Experts of a small language model.
Size: 14 layers, vocabulary 23840, 77.7M parameters.
Below are experts of layer 10 (counted from 0) of a mixture-of-experts language model. Rows are named router (the router's row for the expert), gate (a neuron's input weights, with its number), up (a neuron's input weights, with its number), down (a neuron's output weights, with its number) and show model dimensions 128-255. Each number is 128 + 24 x the weight over its row's rms, rounded and kept within 0 to 255. Numbers have three digits each.
Before each expert's rows: a language model's description of what the expert responds to; "comes after" lists some tokens at least twice as common just before its tokens as in all text. This comes from a sample of Wikipedia text that the model never trained on. Tokens count by the router's weight.

# expert 8
Description: Line breaks after headings, list items and table rows, plus wiki heading markup such as ==History==, ===, ==Career==.
comes after: "\n", " |", ".", " ==", "===", "=="
router:094137179102137131100154127117125148116122129114152143120134154112135111123156078144100124166171115138087098161128149147088140153133170120068124129138114124142093129103136139154121103124102141128123110127107137126158148120135087152119113139106126141183110111134083157128110156149171106115211127108160114140151088105116116142145118153137121155134164132131165158118095140151110106131140
gate0:136132127147119086138123122132116146121120132105134085119122107134123141148121152150168132137083106079157091145154132159116113167132115089137101104124166158128155155144084110108143155126117182137115153103133144175145132142112136120096121140119163118152155172122125077080142108112096136127157112132143123157172132102119127112102089127101134134127087158166076169124098146125157109122110
up0:172132126165118125139124153128117135094101120121148133121101110143092127145132097128103166140096154098134124091179115117133113100111129107155098087094106146119085076173132128126134137101098154145113094120129135123122169134142088149121096126159117098120122150118110147120135150116109137152140173154112095151148119103116136124115121140138126127118124180179113129117127104126102158139131
down0:114082145099127170139123150090101096131085097187084118103147130103132156144128070132106116154155101140127121140082156131170116098122115153090140102116091137106190148125160175156127109144130067135111127130101136116095099108152116139110087093168142115140125067122149074138085094138133166121201110117149144093167130140076113134150172124122142116127112147113150131163134155144136107118158
gate1:074133123143136129169160100187136121116152162142123120140127101116131137108137137113150106133157091127175100165093131100144130115136114145099129155092130103127107136106139166143110102129144134142139114161111095113161122192166113119113149126116176104117113109172186126140163161104108143120090101123142143154103113152181143144152128104141121109066134148068115088124160148072142122163103
up1:089088133141137111162156104167121123109151166147136132132106086146143120079128120133134115131148118121129123169138136096122127131112110137125109154095120137092108147128165161134148127112125129132116125145095111097171133182156150137112143126149137125088114100154137114145163140091120142095085132133125148138134125120191140143155126122145116114095095119073130088115130160096080130144122
down1:160116154126120131123079144174146142126103127166138123153122156122096116154081118147074151082103160171151083156096125123139140198097161142137131140098129115105084100133092120164158079130148162134108178141122084118112127181157104111127131180085116128137102169150133166104131129101119130111088164144124139178127108104136164182159147126120151177119107140087158132107127169115130118161143

# expert 22
Description: Line breaks, dashes and field labels in bulleted infobox data for chemicals, species and places, such as Phylum:, Website:, 3D model.
comes after: "-", "\n", ")", " (0)", " •", ";"
router:119116140123170155116129099089128147099128109101158120163135176127161129118153113144139111162129114141107091137150151173095140115074163113123141110135156115138118108149106137171089118139117140160166101141128120132147148157149071110099065093106141128128084186149104160134111119117183098096177092119124125133191102119100106110165150141122109112144147111151147131115115129110139123138127
gate0:114142079146139138147144160133153162109132136123137111106139114146096165086131129139118086141111134139130083157181133140132133161156143114112161117142145178130135164087101145137118082156135118141129139088083124121102148144109137118114072096174157132133159130177100153161107118134117113113136129103111134129124108140155110088154143173116082133165133152140091097109134087139104120134121
up0:136083105109163151142165137138136124104110118107158144155156081142106141141119122150132065160134125171106100105146142160099104132135105144108135108140098080143144084117139137122149090084105124122085153119092147118097099151156114104133081125137142132139121131146116127156138112181186115097133116150149118112164105140143063120163143178126164112102146122114111149158109128094084106122127
down0:104149083125146140113129117152126127152101136129105109124129115125115102102132111132144134130142100117124104142146172146129108158087118114134162093136080130132121072171117115171168109118145131157150106147115157137144097106185115149116122147100107140141135106122110125104158120123123142109142112121170105151108147109134152096140086161182117091154147139122134172160109132122143185164139
gate1:091137117143093103085144161132121124137133115133161128151123123116138144129109154151122119116105113146144118131161150092062134117115107084166134107120123111147153108186146144082135106123163111136113124170095097107091049127132153135107153092169101139129141129111114108120116167121158126130126095091110087119114141138126144102096057160114139106120146145121148129115134114050105151084124
up1:150066110091096157153132099145118164131103133140094148106120128112116111124146115146157124096101126100130155153111117144118109141111121108131137124139112146119071150141120107145108108140158118179144139117123115122098119114144121182119131145095120112094110142114088133126105102154143108076107099156142148107140159131160131130146185133134104123154123165160111121119114096121147112128121
down1:122124138088105158116117157139114110116102125140148142111089108160151127094115103124158096116124143183197105108101143124168162154093172164122122111159145137134164108155128140104112132119119132119164109096164097116117186125156142088143120145136132111116114131116082092128140111153115100123109132102131116132083113144140101123140131099144150116137126085137100129133163183120101137148161

# expert 14
Description: Past participles and verbs after was/is/been that take a following preposition, such as based, located, served, held, Preceded by.
comes after: " was", " is", " were", " be", " been", " are"
router:107122156080136135113136102127121103089107134113156127154117132124120139162158134155124107150147129151106109134127168154121171123120167095104122131122169146141110099147170140137097112129100142109146083117073141105145167112152076106130101130119158126128103161104100158126097146147157143106169143094133127148132077071126106137130112123139126164158180096141149160094121145111093106133131
gate0:121144109160115156165146115130135136132140114133091151155133128117168140107174097097134143161102108117133096113129123139105146173120115091167127110138117112133099097099156135146150147150165115161127088121126128145128060154127124143158041139113166142104125100084160120129125130141085160128135121130075129132148151139145108121084112084107095143145131138128080126120135130100140131102130
up0:122123118124114130108113120115157154146117173117132098169153137128132109120130179112107139090119135153105153112140152162148101119120082090100135142130127130141159108091145139143117094147130120177134120095104112145171106136125119111110113154143051145117135068133130126141104146161172149131115128132192168138144064099104132146145149141122164104107120139131148152141151065172116082115145
down0:134112114102126140129128112102149153148091125163095101136156143097108151112148129158146146104122139120152136140138159153121161122095152111120155095117118167148112122170109123095130147161106084112157125118144076151160169144151131102146161112124131121107124092170108178133143142139094168132086155164114100142142126114111169116113121116114143091169164107138086137145115119093105090123121
gate1:128169132115094147117122100107094118130114092129116078185135098169177132152100127061135109095146160112111125173142140123151107143126145142132166094109114113131126119094181143123157124099139156136146137141138113144124085153151143170148101156150118139130121084118133154119153171134137163116147163111158100139139119120118110133137153134132124136137118117134148155146154168124100149103128
up1:140131127145151143155096143138137147139154094110131119115120087159076131135104136145113118102131130143128111148159158135144142084157121124149101091123163129155141137122139183151118157119112080104117118160142156093136152097134113115095166164145177152137121144112117125112149139099120145145127126109146120119125123132117180109134102117098133093141154124100135118134100098154123105141161
down1:141129157125104110103112118087115114162123106123101117127108164105101166160084096131102185175149115137132185104128117154122081134097114097158155113102106066125127150091136156149131124124121113170161107137088120134110087142136108123143134140127139116126108161146163106134120154144166122114121151143132137094132157129117145121179118114142112107117119126095144103128149153136118159156151